python train.py --moe_layers=[1, 2, 3, 4, 5, 6, 7, 8, 9, 10, 11, 12] --vocab_size=8192 --norm="layernorm" --beta2=0.99 --grad_clip=2.0 --warmup_steps=200
Below are experts of layer 3 (counted from 0) of a mixture-of-experts language model. Rows are named router (the router's row for the expert), up (a neuron's input weights, with its number), down (a neuron's output weights, with its number) and show model dimensions 0-63. Each number is 128 + 24 x the weight over its row's rms, rounded and kept within 0 to 255. Numbers have three digits each.
Before each expert's rows: "mostly gets" lists some tokens that are sent to it at least half of the time; "comes after" lists some tokens at least twice as common just before its tokens as in all text. This comes from a sample of Wikipedia text that the model never trained on. Tokens count by the router's weight.

# expert 2
mostly gets: "|", "\n", ".", "s.", ")", "==="
comes after: "\n", " |", ".", " =", "==", ")"
router:124141178137110123070120134107149116133172121147122104142159140111134110139128154129138098090131121128138120144100155152137149115146109137110122113102140166116065129138177160157129142117135095
up0:142114137084165176145117164133118148124138110184164140096123104148123123116126142131118113124136086118132145135085151133141150141114061096134143090137121136106094138118146171154104143098125097
down0:100183107113091109167109140165126129117137115104127127147165105115154133090134099121137075110120165109142128110173112117158146119146159134156148141152143128116135141200122121109150110087144123
up1:108126114100198149088098135144120129119098138119087160137119128140088140105140146144132117117117142133128146099074175128105125134119095103113167146115135131124141151149171081212091144115141120
down1:151107128109121122183123135105140118107158121102156113099132081146147127138135114111099124115153145117151120167135121114093100167137162138133137135154103114106107104139105077109124150129132109
up2:103149108143112101134099154154135100132056105132134131141127101126133121107118161143166112112114098170122128141159103152114125118105126101135114132124160086131116146163123128110122095152132114
down2:099137094138133132131144142106146093133103156104132168147089118160093148127134074108160152125069125132136133106140143161140112135102121086148119129109185118127165122121153129084142150153132140
up3:109156136145146109163100192120106142125147143181118143091163097124105114073146104118161129139160073103117107102138144109104088122105100126126123081118144124106127112109138126142136132136135137
down3:120113132117109129121114100144140120137110104145138116174105105150171125180115125091124104121102126198115164150110160164150151140157176130144125143112109122177140135162092119113124139119142143
up4:098091129128140124118130139148138128166121125125136183145091149129117103140083165091143182109107108104126102086116140134135111095154112134126121139147143092132105111131149118126132152130155122
down4:109067110114125138069142099146169123132108113104122157135118116143115137138144079121095179185108099103114114083161086107138124071125120171125138136171150156126163104140095109132136101127106098
up5:113087159142101121120131127144119168118133113124094140119159071139084131099109060088154166097133107144094122146151101119150148118098139086110138115124086144124109114149172139148150123140153153
down5:107156185114158141149146101107137150126142183137122109101146126175144160118146112146102138125137103143147090094142117139113114140101108060119129167098124177148111140148119096163113118137146105
up6:097118160148136091170148149101113113122162127134086106077081167134122121113132151112150145125129099088094109132117126152188156144129102132083150112145124158153132108093155119062144133130117112
down6:157120076132133139107132130143126123129109136135139144149159112161124090131161125135168124158144091145080114152139107124108123120117155119147126123145115073105099173162085129160081129143126126
up7:109123118107097099121130105150141130111125124181101128151161111144156120082142136150139131101144119106140198131132138140100089148159137069127109057132095133112103091143131160113152079098097118
down7:112103086111139146118120108084097136145128143129104131137170131084143120110108158109079116131166102150103129142116114085166126152114098125111128155146103130074140167142120082138177136157081164
up8:076146172108131175137090122106126121124100149165147080104113147112158149091116157118096144129093124130083137136122141109121127101151089141122094093147141092089141155138131139141136107076176142
down8:085088142126109173158101156152109146080168145127104166098122135121129115114129090159150110149139196119124087127202158126139154142117134149150100116124120108113106192104158094115121158148163118
up9:103125163126153108115187138134133170126115141118128127122103117162153151112113112148132120093106084135176130146160153137119118120166127115140096101112122156143180120119115111090152085086116126
down9:128137093135145130114162131154139159123131106159123126118079122172107143153122128124116138114121105134127117107149160112128097162158151121144080089138093147173154089102111101109135131110092115
up10:154105150128117154133142094153094169134150154111126123138166172119139102165099126115150139080120150140177155137111159176091135142122120141102108126141108126145120142128137104100118137147130159
down10:163114110139153065143102146154157174143156174104137130100102115079138135142128098121124167150103147110156131094135120152124131110117113155171103151104106094144103111111095137137157117129136151
up11:095164158127096098149119136126120133164132138147089105167096140113112090158151096141155142126138113143133119107133134087123153113129103086118137137119159137124118132072089132116124145119158104
down11:110155146128119111115146158163077131138157146125116157138151104115108118149085112146104107129169132118096155104102136113129149113133129119165102133126067122151136086131110093122081114106127147
up12:105144105118186124142123094131146154127135145105156110163100149132119072172125140118166127106148087125191093098100120142124126106129117137114127139134151141119123161078148137128110128144176058
down12:101135088112103124120101149089088073132101172134119143148163134099129124122138127104166110126110104129133110159133154118110115132129124119102160177108111103140103095126130131102186138139153138
up13:128160164118166099157098124126131131158111138124104114095093102120198169120124125129106099126118109115136139144083113118107126131131102144140105184111116145131146162165155125118130132152123107
down13:110105099124117126153145134174123094108152125147128104143111151118145086143107089170148146165105115134074161123139155114173117138142117106157126113128109124163101100085107124114118105078125174
up14:101130121148131141108133085133132107126137162060129130128161109143145096132137126148113136121139133135156103147089126123142127094036161134138121137121124114118132125147157116123153162112082132
down14:128122169159139155124144119134131142167086139119137118159126122159105123109124141107112116118155107100123094104099132116122107119118160068111087116141133113130182114137115106188135147112158152
up15:116125137159085103173142107136141153135134084098147105117122145141154118102081099168170135114120145115097158108073099156144108111143146108129140106111167077082113154141124136122133128152149091
down15:151121115106108099141134178127145123161120137114122155149148140111142134094167148121068162115120103143161127174174078121101135141117107103108130093097086170134109131156117055112144110117140172
up16:116109126119123077116130129115112160186084107161092121139126128117090124154140104117125135185114121138147133136127100173134148143121161132095126160150146156142146107143149123129136116108112136
down16:129120136113136133109128145105130147150100119155113171139102125110111100143161128147138136153127127119106109137140146154123100143130150174111123152122112135147136120178155122121089163102145151
up17:140115084139157131123094138139155167116110106102148114146093109114117080082097106101120073123121109136122123113142120154149125128136103157103123110128148102103082128133095126191116147118148145
down17:125136150124122096096118116116135126107145079098147130157100191118105144126144125162115127136144127150154139119104147090144078115120135171169135090149122118110143112084089090147154121109099179
up18:134137171116155105147127150122170102135117121118138130075119157126070115130134132105100097140121100166106127102098138119139130139133145156137120146120148132127154123151144164110138156104121100
down18:117158112137106148130133127098112109127126147118127125108127106129167102170116097125138104098116135133144120175139147115138143151135107118107102148119173142116088123102101132128109123169113146
up19:129126110154124090121104106141162113143125123117150128128092112122119096093112138101116120125113140133123115121111129116138100144134109160114119057091140095137148181133140134059107109176125126
down19:104164140152115120120160116092078129143113125136126141156140154103129129098155129148127178126125110134155147132151151130115169134138106089132124117157147122106075120105131118190067142068145093
up20:146082167132182141118054137093129134121117173139107135132093110147164130106132130136152124103112145140157151111143132143159121102136146119171138121155175176105126122096088069139115131167116158
down20:121174128158152160093159135172110170105102092097125148142145143143124123100147129117165128145101140142118119099117097126114120175123130178114084140125118101163139121102117113075100123139097110
up21:119200146137144087121130147146149146155139090149151139146134091147123128053114090123162116140118149121064098152111109138118110170148132102149135120141116174114125114142156153119160138121097112
down21:148146116097121099153146087125096153118123118119107127094057149144108139145130156162112116133117087147168188175105098097131115127133117130182134148135187080107127162120104119107120109128108127
up22:100119106107138092119134128164137093108121115126131063138125133133106089136165120130151142144121157116138100144117198119141149157137151129121115112149143148112145086080108116073139156159132113
down22:095083123089127120088173122157117106125136149132089095138154164121156126136170133086073146140141148135144146119134145149148142121137154143102111107123135163112140102115101124124157080137135137
up23:116100158151134172100103125117127140119105109129175191117135152107126137132092096134060111123096092107133138128123105101149140146206148165107142112187108112115073151156131126114111126126094114
down23:115112121135134119148116141149120094108082170158122141154139125130115113140102107113140105121079083162112130142137089080134138097133101115133135149090144105128144158104107127125203165037135124
up24:141115122154135176091135111128100170134108114156154116076183082116131111114158101147124103129083093127109164105123146136115102109130134127089107121123132119148145065180162147139126150131082179
down24:140143095104142147111179129138129119100109153160090156118121105124118142147150126144130088168156103129119134108152145094139133158166131123144133084067102148157166092121111183094122114157127181
up25:090072110104124122070113095132116127132179141111060144155159093145138149118143109131167125135182122094171153186131116138137117151121174097131094152134166148122108102139139113158133101148118135
down25:161120147130155131140149149121162158095115126135201090150104137114124143088140133119106164155097184135117118123141136098112129123123085155178144146155116137075098115144119163135161155191111108
up26:145185163105135100106117167160115115135165129138123171091128125160138134087111177103130141121163106126128110097059148132091147114127127130147135139125124110170102188130143054106134143163137121
down26:129118144133121149129109133154100158118111176104131119101094133076128131155167127170112154175145104153120096158126149089123168142114147138116146126093067101094109161127142086129132118141139133
up27:143154100155093134132125141120069165173182112108114134167147131118171109129107157105112113122128103108102136086096156137155140123130128143107120141172131160129106129165159086104095181127127127
down27:115136119092150142141137147117152148098109157129127154147122147141134192130093137118123144083132131080088133131154137140170102089123089171143119144120107114130177148082135071091169129145106087
up28:064129160117179146111100165127151105152120111126141097119125141091130166122154091124138130097174162131144171157086108151126094154117163085118079116125129113088098130137105105125115142150132139
down28:101095141136079097099135104143102120158085157095149131107149102121149158095152119142089078149118146116124130139166140076114111150089156095107116133125098122152124143165164093123173128156178147
up29:126166151160143134178108086139151095143113102165148130122118152134119120146127152094105103125094136113126134142115167120135191154108125107104116122162125168135094102082145128116136166111120131
down29:106108103131114132126131121105135180131162155121127135144126093161138150157087087172147158156170139150139113116181093128132095129125114124119149117131096136097159162164115148099124128131138127
up30:154169150120126123122110117108135143123099127143137132105095150159166099130162133157157138159121179117153135162104134113104147109127115141124101091153139124056161153104163158131128140112165121
down30:123133113135139088138096109124102141104184142150070164144149113093110154164135157099180135132141118112108159133140140078124113116116114180087107122150105129126123161105111126152114187137167116
up31:157143118113089108152121097117165124113112138144148120162120091078186149145151126107135137188129113140133118146188105138156132103145142112173121148129121140126106113135126172146092101103083135
down31:134098078146183131108126154157143159113131125129125141112114131159095137136077135155081129081122131071128086099119112099122133107115112120106126098163124153115153112094152044159135134190129114
up32:160150118136113149115109148106128188146162113102109126095159140109154120137116160135141112131097112167148113134120141114113144124149120092149110111105118108132115133167099110127156137128116091
down32:102115115096121136186123141150140111153100150137114139133104132148146155148115096101110134150157129088130146105122118156145106144085114128157151124154123153140121134104183114117091142140110172

# expert 6
mostly gets: "The", "In", "|---|---|---|---|", " Total:", "On", "Personal"
comes after: "-", "\n", "|", ".", "===", "=="
router:136149126109081125107153102159072137117148138154101129134138120119117169037126158129146144132137133132118124088108152141113090158126094125142121129098093131118129113162136142130133149127106123
up0:171127129111135122107153108128141167123145171120104125130136105105115161101087130094121121110169133134129151099107114117116115184145140125127113148141129150158124111117145140100143167112094124
down0:136102143164165142155143104107130130126096173136143132169102128113106078062129131153110114132155128135167161122156145142087172161112121152145163112116110130158134133137145127119103065093131160
up1:160105157163140126095093160137107109087142154167148134112120101104119132189166135131148157131091154166117103141148145098134116077116095174129111095163109143102101130121146127115119125150200154
down1:127113094113128124087103147143125122153090112136145140132122122059150131153163131111086108122125078104146165086154101090108183094118107116151127154129150124102118162156109136160151130111115148
up2:116139148142163134150073109154096117120129125136109133106170070101105148105143157143135121111106118130117147155149150132116133174142134148120110092124149164150117129173099149121104118074117100
down2:154117196136151133109099095121165116181093152110079143145141115163140127157136109099103139145117171148114112133145108132122126119122136116083098130182176143124118128158161117122113123144135107
up3:129133149097152095115116094127155152125149091127145135110114128159116097069179134107138140138162131114099167189140112101141107127209108122168103126111138122108193110148149121139124106152107094
down3:142150155111102095127099093138118121115162152090129148132180133146088143133078118102133146135163096169102137163162158167125153068129124165128139124120116122115125101138120123110154117143127121
up4:137091099108164112128149101119107149145136100113107109146163124125128147121130091121139141113138136158107168107141159148189084130181118122091142104126105145134092095129167128138123088120139169
down4:103160145100142167127115150172130165110129136113120098115136156109108093150138096125147105151106098123146098122162133152082117093144121155151129081117121149107132121125080150127098130139116144
up5:125148160100135093101158133187126158092095131106162113091134077139131119122084146119141128096114095104082132128150176160109109108123118133129085144136064096123120140149155145147132102137143117
down5:163124102114113160147121085114144151131111149161109108103091121122156151097153151094142129184132151118173139123152148128130108120158141141163112121116120119154146115117127139121097119138105112
up6:136123141140122143121116116091069168136155137159144129134146094094144140123146120175092110108153096132136107119117165146111113126097162102127152129093152130129133087124130121138155151151155140
down6:112093093161126118127128126099088157152141114139141142131095121121069113139096122099110119080137098136177116154085118197135170117169143159132139133111124128122132115133127135097120138104076104
up7:115127154172133110146177108135109126143096096170117121108137091118127094125121137116101125101090150149108175142135102124172106110179123153081160119134081142103098123136150128132119098144120140
down7:143140119148120146143137104094115129099143136112142149158124125153151093179115117153130044105135092132128153114106118100139126181144118117125164128178146131127092130099121177183140142140102152
up8:150144151118092136094140126088110136147151148123116106096167136114126142132151149140084119129107151127150096188176144172175150119109104095105181104122107121108109095156143120138090150073128100
down8:105163102111102151101133153187152136124117133119142205144158117118100164138144095117121145151105121087115099119131141160150146103120096135159110131126145146145155141126129149155143129122110141
up9:129153135172116078155177109139143095104149130147120114149124080122115086108148078147078166129130129120106137183151114139159103124113141119102180144103113172094151146192172117114157094124114117
down9:148111126089140091090114126153109099138178143117122144166153116169119128116114148149073104086118118107138119149113132111152165093118146104142126151186146123132101146110151120178136100111138160
up10:094131141151091063135149141179131136117139096118093160133133127104155106108149088125151135082132159130064134102151101156123155123114120085145115112128104125109122135158168168163113143101106074
down10:153184144127129169137100102155110138155125146146126091135171135155175155092101134161129135131132143174127146143112116120084133095088144156126108193112175120128143121125074123137118136149121103
up11:109157112137088105127135092183140148122125131077145197131128101119117137089133097130135176130142141076085135164101114088119103127104117125140090059100096127121166112138134144171119161107066100
down11:093154172126130124102077163118097100136118176129134172125131098132144126123108123139094122115127095171114101139115140103115115108115140097122112117131154121126109177150180085138142085150136111
up12:118112149172109113137133130106126119114132105147129146168124125122118158082109113093127141118108124145134146125135150159122064113158138110156143110110116112108153143145117154133151114137122091
down12:117173122150136126137183131085114148131113111099141162088136136088137146113169129134095147096103109137120121164100115124171116148093089146122138123116093162154141155157155100161123144182140125
up13:115152125103136116118158127142123128175152088146142121141099118129110157097145122130117141169140156119101163126084130164168095115093093124131102145137101104146108103116107104120173093168094119
down13:105141106119102139112112155140158129163140122132144130146128122119094189095127154101157144151144120133147143111155139100112130101080110083163108107142104142107189171093163113092140151134131158
up14:160158137134138140142135119086117100110118171172149164124112099098089148150142119144138123131182121164117125156131105130123160099096122116144179113118112136092160139137123126116141134086143107
down14:156148084100131133118122115113118133140140155087109107192113150140113124149123134108103106109152069114139124107100093114131110156188133135131157123103140155128121115109107103115108127166105125
up15:102140198129163121125123135145129156133120113155155153084136107110116120101149061142155100137109136178110137136130141159160136121109137093110144132102100093114160178115149088130127132129138155
down15:105174112162086138084132141133110113144107111160135162113138125097109149142086114132111179137169126091133114147143134094148152129104128132141125113160136113149144130150123128139102176115132163
up16:152189156105195125145097104163121144127132140156170155121133160111119144094153141124152149120111124123141122149156146156157139120096165121125124079147136178145137133142130159183138111126134102
down16:127148131111116092117146139117164129174105109108147126114140155107157117140138108094094185104174111120111099123113123123143143141128129102120125119126146143162131134157145104145145102117122135
up17:129112104117115092123127105142123152078119156145146085115130149151127128092099149100149162129146084140121151115138139130117111122139149132132116136119076117115166134125124106126131064130126139
down17:164123143118172162132126122157114122148134164131104135101126118077131109163125114092118137123142134151145087116167101129113137135147089168166146140151127168140138137118139107152104121128152093
up18:104111115133112056118148143123130133103128135124120134133146127122150146128170121131169131121094152151098161123124136121130123108123115128118155115118096101128080107148184119133125122110137135
down18:118088111146115148122125123164165146093133141163119124148099152133128109147143105149141143160107137139140122120114126084130130173135138160152144099169113126146155095068098185133123152136123088
up19:136151149096133137126145145130094084110095109150102120109129089106120133107090118149160153074125110111106173159154156162119112116134129108122135101122150183147137122199157114135144140121140085
down19:096113129095100107160120134109150112152105130136140122094128136128204118113104137101107120126117150134094139147094135150116093086117138119089098130125138126132121141186155104122161134087139151
up20:127117165092102114133106146137087127110113179135131129119141076083140120083125135114167121130165137126107151150134153152080129156134119162134150129090103125124130074142126141113125122063111098
down20:145120136148155138123159127139116136147150113121140102126157143123109142158164120103109105095143130102150150105150142127163138080087082133169172150115114085149084130123131130083116147118113129
up21:182130117131121121128158122177142147137097112094148133149162151131134157132115122128130127161154081139098130111102132129095103141124133123141144131164119110088118105162138094133141126136101094
down21:153132114131138108114126162119132134182111127128125123153123087145121148132086158109118136103168097114147144141116124133134095106106150159134144158142116132125130177144136093141103116121091109
up22:151101153107151155105085102161056124156130139130120125153123131152124103097121137142173143141146099155138131133151133099098112099136098106123132129155110141106147110172130128124156152065176102
down22:115117150079112105129162153104169113100096134112122125089134128135114155110141101127105171111095176137104129118169143149139115149123178136141128188137165140117171118119115092114101117162087100
up23:183138136102146130110080099112109174106120135123091105113146112146156140120123114139112188103140111128150140115128110141142119149123099160123122119153073111158096105110134138088139126176133135
down23:099118146110138094130152144150139093131146113124156146117089147132101143131111116161093162144134092106131107143142194154066143097100137155141162145111121157142178124157160163108102084100158169
up24:119140154176083153112114133129123100125139181114134127133149083115125175112114125122117151110064130135103128163102111145094108111133085138143120140068145121112151137148146113166120134157133103
down24:132140076139112117141122133141139099155095067092152108097091125143110111121185148127134167087137115131122069141141105097152123173164120120155160147164141152112140094109148097146123136111149164
up25:073133148107120110192154124149105111095121115147115126114142096169087109092092132116130143093169160124127094125123172140116118121085123168136111172098113119131126116138122111097132133151130118
down25:098144123144062130123163157070127121113126098116116149155180130147171083096100121141156078131118083129144114151143109146120106128113121124108152115148124159123127132135101163102114155171116129
up26:091146130154134147127141141131092161149134127091154129120157150085123128124131151113114128145132131154131072084132144166119129160111187111171151119168125146153087114193106118130143068079113140
down26:169090118159105122110171109129121158117111133138123165080148110133059158189146082125109152113101164118130071133141139087104070127100142157100123134104120159115118130120146111132153150129110134
up27:154120097124119143155089163165121155124164121131095158156135120132111076123106111130120124139135158153100098099162153168117170133068104159165122149118123195154156111147126143143119168127140131
down27:105155147108141124118101144117168161105151113128112150122134139130155076152146102137129128115135111140145131126123164152098088103128120116095127081131187110163152104125092126162091141121100131
up28:095162109176110130111091089153133158146110123139113115115166116147140147097102118102147155171110094141115095129158144115161150118183165179123152133098116114117139125142126125147139125133122112
down28:098100154096115090161155131113120086152127114105088147163161129146118123183126146132102151068120125090144153127106114142171141150112139144118158125150104100156149127136173151130151163148121158
up29:144154145139143134102139127142124136108105121103123186106082107124085119122139129106143134160154142151116086102168146147124127087070149177111116132079135110132159114153127116144130093137199146
down29:161151139112150120090136100140158097121076153115152133118134088140135182141126150131132126097151162109087131153119105116095188125114141133117112141129155132178125099156171161149131094161131107
up30:127148112162114126128125098148128144128136097165123146123110095098137101086174133112105164128113150123096132138123114129074163151157139121157125119129099148137149139160186140120138082134120125
down30:197123122114141120126109121116157113135145134130146139162098131158103130115114122146147116150103077111118150123097130113147108149146103105111102128079128153127122165129108118126113125097150151
up31:069095130143121102155148094125154159124068172170104105140165133138122146125156161113112122148143156151144085091068124122145131107109097123121117107118136091107113085153086103136140132126151135
down31:140142151116159143162110141113140111131148089117067094130105123095140142102139125158135137148116133153091155160116109159125145133177110157132145112153158136099136114144135123102127083172140165
up32:122122156079122082076122114124148143093100136131149127106142137082146115110110161150155125140152127139075164168117139144116156150107144126132126135112111135154120114121142187135133123146132172
down32:091133143089097159143122175116153161153136104098119135119120114111158150124145121152120143119135123137106111110151131150143112166132145120135120146155138120153122150113110151189128123116133153

# expert 7
mostly gets: " ", " f", " l", " d", " s", " c"
comes after: " |", " and", " a", "'s", " his", " an"
router:149109153116121111137144105146166132103177123068145097118099156116113125107140106150078129093118124146148129136111081122128149125101122160167107128133169132118121090116129127124098142136117095
up0:119155098135136114109127107131136109128125135098086151163111097114185111098128154136099139140189139070098135138133131177147157131139115142116098148161103156109113122103189157108151164136124118
down0:148171159142137087116125147136144162148111105102148089144137096096112137107118177140133088147149176109130197130183154140078140138140099100163137114136146163128141167117130135099150111092176093
up1:168114128122064098134140145175134151125135119134191084158173134117133115128136128149125108092150137109103158154162146113141114120103122096151108087152142143119094143142104092138155146141099170
down1:193123138107126122171123153126092165162133101095120145144149112120101124162087125126121133159102100193144134127150146139109149132120151138153100121171112119157126113112113098151134088088090157
up2:105129131145131107123112089126147156155144092139141127115154130091126137118144114118125109139123091100138157123094142184140112099107141138123150093093134108129101145147173116150132181181114141
down2:117118116126096110114122145128106108112141121168155114114132133113143105125138161093130139160135092126118141120150131088144156096132172115123129131128116114123114172119212106116157125121088129
up3:152120154167153123090168140111150117134101145100137147123151131121116116151150107143173172164141090117127103119146115131112122119143111105133111161126163156130149098114142121086139104153098166
down3:111150106179167118154139113161165120134120126110117127131094138151116117128171110181150143123152121176124151148107096089137141132136101149115144125145181104130171120092139138138123118175087114
up4:130103143163120121099171098118163071167134112152144132134155138147093107144141133131101151140134100141121183139094093121155147126091116144145083140127147143149054078132174149100084104130118113
down4:151146154100123179071095129068074102148152117157121108167134127162115106095118118087137126100110114106124162126121129127127142122127168139093118109109125111068096094119169095112106132138117122
up5:155129155123126115192100121144130113098129144110150125186130130117126176128160160128132151152137123130140123163072137126172144122105144150126125132096160083131100121106100118138119147101139119
down5:105108134153140134123112145138126146134122161152108177159137163150124150129134171127108109124073106124112150103144136163098149156126128093106088098106128130147122124141118119135174087117095137
up6:105148110157075100100139123128117176129136110084084125161135096125150120145158129098133147144151106074122134139125128167095123146163104131098131116154143199169139102122157131112146114128136125
down6:130120148155150142119134099128128140110099108096164107104115133163123127162064136119124140118128131100079109087136145131095147126120122117094145125167147172099148155114126142069136138109138091
up7:113145197119134091132142117118128137100137122133182108123145115137158113097107116122121129124070145119117119160157146115146149109125121107176196131102109154066129117132127100106154138128127084
down7:180102140097110144111152162136110144132103097152131156112132174100129151117130111081148159137122164144141112126128169104109135133124179157110128156101110145134111063112151120172097126136128131
up8:140122153132077121111153099122113133124155071090134106135117105184115179121099134143142094106135151150107140142142126151176111133165122087110122135173102121114099156163134130136111134141135133
down8:084134136106147111132133146070122129125104175121146131109166151181143120153139150158111081147102134099118184127103127075156178175127168159142128124134118134122097141099139124077144118130161152
up9:125174151092137087147066108133135155161116154140120141129124116118168135126133140125110127147128134123134128141129115160110150142146146136147123077095132135130118127160137119137169155084100152
down9:124134135143149092163174166140141152140131132153118129116144134137107135164159136108147136139102105110156103117093152130138112123156141123129148178128136130161094111074152098102095134168101136
up10:137137093127116074084126127154118166112113158139182115127141114107125103123139117114102165136166108105146115134120083163103166130097128122156123102121111139147173130136160150120134115198118140
down10:168191136145127136085160126164160171129116140140075124136121099129123151119093089159104123112093096141110106094128092112151129151155145140143138155139139118105101152120151129123141105091111082
up11:098107152130097099114111126134091139091145104131107113160193122113138108087159094126152212145121111127125124152132116191127144126108163145120092136120101152150142111112115126094101136159143150
down11:109175105123152106145085161117116161110118129118127158127142168122161121160113171147110124111108118177087136148151103171108118143127106139129113092105112124145118100104112082151127162120121154
up12:098149158164148141122151104150112142137137125128114118116122130122121126097124154119143092106138143107094139114125110116118154115145122163144124153138147088086143119159119088068124152122147143
down12:080101174129132139145129161130085125132103119105149103118116125123124125120116083122145127120081158102100160138180127166149110097100122109090158122117148110114145111121172113140126139161147113
up13:150110114140129109139092120116136164095124149095140185102179095089143080126131138119089110112126149128152100133136160150089095164103101122134153099173145138116122101149166160172123168129107149
down13:146120134086170100155140143112101178182104133138129082142111128120133126129120118131122106098117140127092118120130125141138140122162131140124127097128134146105165126093119104164109190152141070
up14:112128120130118116119157109105174116132146128101111140129140086129120156085069147129139142119144107113168122166116128122134099125150147154152088118126158137121098135116101145082118128126142169
down14:133108108172118127097120188119144117098154132107105134121164123166112108097074130177143142153135111115149120095103133121106126076149112161123135089099132078121145174134129088074138146130144138
up15:114137135127078097147119140125128185091112149107154115126138143137150112131150130154109085127151121157127102141141098118149171134142086129127108104163160139141123129170146122138159135141097168
down15:146132114107137126084138138149107099169145141084160142121148110162097166088109143179114096144164129165125132143119156132161083145097106153146144139140107131116117113091150130098180137131096151
up16:124164121155144097123159125136105150139091130160132095159112150131155127163102144169161145103115105152118130128114125115141122125137112107161162115159124112120111157140152149114123166118124111
down16:128106189136102111139145139119167115125121137110105121139120129147186091085103103098106088106133126120137133104144157085098114118144162127117130115121115159084154124146153174065137083151127147
up17:116089148152117112125178068149127159100118074158172111103160131115130099157131128102118123124145096137122108114129111149148118104152180131140120115151146132117121148149113112105138100169117129
down17:134156129145134144173173107098127131132147185158119128097116065120186191115171143166163136135143157107124096126145106105117168151160122158162120129133140118127108140098145127179102114119147162
up18:193090167096135099101120173133121114098108106095148112083143116127154108121119142143139156109078111116139135152151152111138146146120121150126145113127093117111118138161112131163098109153127136
down18:057121108078091121131125116098117123108158132142119114154156106140139139153156133107126129107145096130147151144131097164181143107116105125093133131133117120159146148133115155117152114167124140
up19:151140124130114094102135130119141184110158130158088113114130175154146159151087145147114156146096148092130166114118106168132095094147149106140138129139141135124155100126137140145179121158114093
down19:192192147140152121178136164109154158182146131118188093110161142170118160146132159124153126146094101132112089172154142174145123095134141107117132073128104137124145156098117119148193110156137090
up20:142150138165064094128085126137095145131136134111090142134156124143147137099128133120061122135137100123082147116192136141158100142138125060095147111159077118112084100126153139078100126151102111
down20:076114102144135131135135124117090104097101106094145135112119144105122141102096134146158167089093106149112133098156130124121150163111133125139134103101126117151139115134138119118136134140079145
up21:134165154123073093110147146130131115110138087116124152147069137140124136121098142112139147120082136116099171106122110099096127143091114170122089118179112111107115097136133102159147135153123123
down21:145085136108144113117160121152121081128097132104134177137111125123128126146127091124148149086128126089143120144099116112121121125098082124131154166115106127158137167084113095163134161124141120
up22:150097108130110126100110123118136172110116101099171123114122124131124122127073106131167134135085097149147144135093145124134136140117145134126126092146137144114101067130141163129137143162140153
down22:140083132129115131108093115108089133118146186109122104139115115099119168157166148106114092162135132137116145185145130114116152157099098145128104099124140117132162150108074121158091101164110122
up23:131117149199145110135083131102089127137117132145127152114093162135098150102109125096135142116165157115104152113108118155126136126131123141125084146105143103133130114129107152155134161148115134
down23:134101120108150150132127175106151123136142137158150127106147122096132109102128102161094146148116119121128129112139116106117170117096112097172100144101152097123107116167133093147115118132175113
up24:139109137127148118155146097113146108107105124096092152163087161129114130148146130140138125147135103128137122143174111130119156156161108093128132130099151148129117088085118166111112144150098121
down24:158098113112121134144157134131205132141146137136126099158110135124128136141130117096141139139115099133169145115179110103154132168162116152118137121099120128157109135093112166131130144101109113
up25:151125149106122104090122144103161169131128097073125086147167145163126130135137110138138130122093086083128181143093166153126088141145136120161095117105150106109122137130123116125114130168146161
down25:094124176147135103140082151134154088118116158130141084107131125178167098103097143142143098133101106130166135148128105130144121134073156093126091115114143119065130167133140085079144112155149156
up26:125173128149138112177120101092164132146103104120138131107070171136102132085138108133135164120139130120144122096126142146129127114122090142147104134121139188124144169090138126132125133094173127
down26:157130161157096095150123088156161152145127118141098104073141156131156120150161125122151123126136124110137128118118134146142091094133092101097116094137132182102144138143138131139120092149139131
up27:113158105108145063129119118123156140112115141137114106089136118159147127087146163140124144134128168154146165154108153180133118161123131143158102126157116139124131071084128118110128091148139099
down27:130114098121170150117116129132146119113125135160131141132131124115110127169162125089119150119162119165135151104106084144144127132121165113109082125136106136116152109189111157089135154174173128
up28:104139125168110107117166128174121140114154168137116100135161125118116136127105129143049129126143093155136168162083145116116124129169132106151114127144075090123154104180125095116151138120145142
down28:124108150138139154157115159142133160125152146142117149108129084099164126111119111132144119153120148133102125171125110119134160144088100100171106155111121141124132115181206142127096144116123132
up29:143071131183090069134117092153166150140126134103077109117150141130146131116127123121144128113131154106108190159137121155154148122153121168092092149117137142140100132149140137106152172099103135
down29:141126108145137100123093105108159103108135151116081147142162147158131109129115100118125114149085107123111146087120150120135125095109152145086120143127161094096079147115116121137124158173127146
up30:160091137136108104129093092121105179076132148159118124130157121090052147097133145139119172120120136114141157137180092150119146145131175164123119147155112141114113139128128134166103133138157137
down30:137115169136131104140112124144124139156083120121088122105131097123105160146133104095088135096149146134210131131132145105094114112124138133171119134138129086128112096131149109173136128155138130
up31:128143171116031110143163109132115136104144114096153113178148153165164137154145125126122154097143163124108153187163118127147149152140157120159085119140092151105116137149134119148149151125089141
down31:134127107134120121139144152125101118142142097104102146184138123157127155121077117101122080117134146131100143118149127154153061153135144122113136177165140125118075122159110109131112133137139202
up32:141127159122100126132151114116109156114144148083163126127116169104136159129138088134096148131120146172169089115140115146141171156172171100135156105190108175113134118145146106123131152121114092
down32:124141127159109135134140097130113157130137135119110129090101124141078128146154157170149069144125162117103137156162084136143129125164104118139110131155122086202147095134110174147146137135081137